Experts of a small language model: 96.1M parameters.
Below are experts of layer 8 (counted from 0) of a mixture-of-experts language model. Rows are named router (the router's row for the expert), gate (a neuron's input weights, with its number), up (a neuron's input weights, with its number) and show model dimensions 0-159. Each number is 50 + 15 x the weight over its row's rms, rounded and kept within 0 to 99.
Before each expert's rows: "mostly gets" lists some tokens that are sent to it at least half of the time; "gets" lists some tokens that make up at least twice as much of what it gets as of all text. This comes from a sample of Wikipedia text that the model never trained on. Tokens count by the router's weight.

# expert 22
mostly gets: " years", " year", " century", " months", " days", " period"
gets: " years", "0", " year", "5", "9", "4"
router:51 30 51 62 60 56 60 42 50 19 66 40 73 56 39 83 60 39 48 54 70 36 59 36 71 54 79 44 41 68 36 44 51 34 34 52 24 63 33 29 66 34 50 37 47 49 20 46 63 37 63 58 81 48 51 75 38 41 58 63 56 45 32 51 42 61 58 35 60 35 23 45 51 54 47 49 42 17 56 63 64 37 53 29 49 71 48 64 52 66 43 45 72 44 57 64 20 40 66 30 19 42 58 50 32 47 54 45 99 80 73 61 49 38 15 37 47 67 44 27 24 40 19 45 61 66 67 46 43 63 36 51 22 59 40 31 60 53 63 42 20 49 55 62 77 34 47 66 17 49 58 48 18 86 47 65 49 29 65 49
gate0:39 85 65 36 55 11 58 46 36 32 38 77 52 43 52 47 36 33 33 57 42 72 53 55 58 41 73 53 68 43 55 65 48 47 55 19 54 74 29 70 44 25 63 90 54 57 55 85 65 48 48 44 62 42 30 75 34 61 60 50 27 60 49 49 34 43 64 43 47 64 57 64 35 54 05 44 26 36 28 83 85 26 63 26 38 53 69 81 46 61 38 49 56 47 29 68 32 49 50 58 42 51 53 29 73 75 24 15 30 44 50 38 70 63 41 67 54 52 52 22 50 55 66 17 50 56 39 62 57 41 14 66 47 58 52 67 28 50 46 36 43 62 53 68 59 53 67 67 65 47 56 57 69 71 41 41 55 51 42 69
up0:37 50 74 53 49 30 42 66 38 57 50 28 57 51 45 18 62 38 68 43 58 43 64 52 44 70 42 70 76 53 58 34 64 31 57 51 34 53 60 28 65 67 53 30 44 38 63 48 48 36 36 31 35 42 56 44 63 31 42 56 50 65 40 63 45 13 59 78 48 36 35 51 56 18 68 28 76 52 76 33 26 66 41 55 63 46 23 33 47 48 39 73 47 49 72 29 46 40 42 32 53 55 46 45 43 64 59 63 59 49 40 61 66 56 68 43 31 46 60 68 63 56 55 76 37 44 69 19 61 72 49 36 66 72 76 60 57 58 53 51 83 39 40 69 48 31 66 11 49 13 43 68 45 26 25 45 34 60 62 45

# expert 24
mostly gets: " Died", "born", "On"
gets: "1", "2", "-", "|", " on", "3"
router:47 32 52 61 53 50 56 57 57 39 46 41 48 69 62 71 35 35 59 18 79 51 31 48 69 31 58 55 75 55 33 30 62 04 57 41 44 56 34 36 56 46 64 53 46 46 09 64 66 35 58 53 66 48 51 55 52 43 41 48 83 47 48 35 29 71 36 50 51 53 16 46 68 46 55 27 44 33 50 91 24 59 47 56 32 42 69 78 61 55 36 66 60 47 67 85 49 57 71 69 18 43 40 48 58 60 42 27 78 52 46 63 78 32 46 28 74 35 49 18 28 56 44 54 49 75 56 54 36 62 42 48 50 63 41 63 24 45 47 55 48 35 38 37 50 37 40 46 07 44 50 43 27 67 39 72 61 38 50 53
gate0:30 50 59 46 44 44 47 38 55 61 72 34 81 54 51 50 42 61 96 40 59 27 39 09 20 43 64 23 23 60 74 43 53 56 59 42 44 37 45 72 65 30 50 51 22 37 32 49 42 48 31 58 58 46 24 40 82 40 48 52 60 67 73 30 37 61 55 55 29 23 48 45 57 43 37 42 52 52 39 64 51 47 64 36 54 45 38 41 79 52 48 43 70 78 74 70 45 45 59 61 44 71 29 35 80 32 44 51 56 60 64 62 22 49 48 53 56 69 31 39 37 63 52 64 50 42 59 57 43 62 52 41 39 46 34 26 51 40 44 60 62 42 26 55 38 63 45 52 39 54 58 40 70 24 63 68 65 52 45 53
up0:72 40 56 47 50 64 47 52 46 63 28 70 34 59 43 54 77 63 24 50 23 59 56 74 62 51 59 39 64 25 51 64 37 43 40 55 51 56 56 29 55 32 42 34 63 76 35 49 20 24 35 55 58 48 68 44 58 41 56 72 58 41 57 52 65 31 67 46 71 82 43 75 31 76 43 47 43 60 57 22 55 29 56 70 42 25 62 62 46 47 51 56 58 36 31 29 48 41 61 40 65 58 66 71 45 47 63 32 71 33 22 47 57 64 34 36 48 40 50 79 44 39 42 08 26 77 56 51 38 43 56 40 50 64 54 48 72 44 60 39 50 37 78 42 65 43 41 52 35 42 67 50 62 41 41 48 36 35 50 24

# expert 3
mostly gets: " ", " (", " (/"
gets: " ", " (", "–", "/", " [", "_{"
router:60 12 65 76 71 55 50 50 51 02 63 58 50 72 55 72 42 57 67 24 95 67 49 86 54 44 72 50 43 58 32 44 54 39 41 45 32 44 42 22 42 41 51 45 50 45 33 73 61 35 72 65 75 69 44 40 70 52 33 55 56 57 37 42 58 66 24 25 66 62 59 35 75 54 66 46 35 46 50 54 51 50 36 33 25 23 31 62 59 71 45 46 61 63 78 67 63 46 86 61 06 52 58 57 31 34 36 29 89 60 57 46 68 47 28 27 43 45 50 29 10 64 40 42 57 62 66 39 70 53 54 53 60 45 57 36 43 37 48 57 45 42 42 35 58 45 72 52 20 32 67 45 27 68 61 60 73 39 48 46
gate1:48 61 65 49 29 82 54 57 43 52 62 35 32 52 71 66 49 41 48 61 49 63 60 47 29 26 21 49 49 53 23 48 34 60 40 33 39 42 40 82 74 32 43 34 71 20 09 45 60 32 71 43 38 77 54 52 62 41 29 24 68 52 74 65 72 64 47 50 64 52 60 62 36 33 83 60 48 48 43 48 40 40 54 51 76 18 40 61 41 41 18 41 36 41 25 35 49 27 60 39 27 32 64 70 53 11 81 61 30 53 51 32 59 52 56 49 74 41 47 73 26 24 53 41 48 36 25 54 34 48 36 56 58 52 54 54 55 69 28 56 59 50 41 44 47 57 65 67 70 52 33 53 37 67 50 51 59 35 75 54
up1:36 52 77 53 60 96 41 41 57 56 40 42 54 67 64 68 35 29 66 45 65 51 73 43 52 41 24 57 46 52 25 50 53 53 25 28 39 43 45 66 78 46 40 43 61 24 14 49 44 43 69 45 45 64 31 52 64 24 10 24 52 40 57 41 66 57 47 67 37 48 57 58 34 46 71 48 59 60 42 51 40 36 57 16 76 29 41 53 54 29 18 52 56 42 28 49 66 41 64 44 55 28 43 57 70 19 84 71 33 38 43 59 53 37 54 48 51 40 49 53 32 32 64 58 50 54 47 65 28 50 55 55 68 44 48 36 50 68 27 36 32 26 44 44 41 57 79 53 60 61 28 29 47 51 45 71 55 58 42 60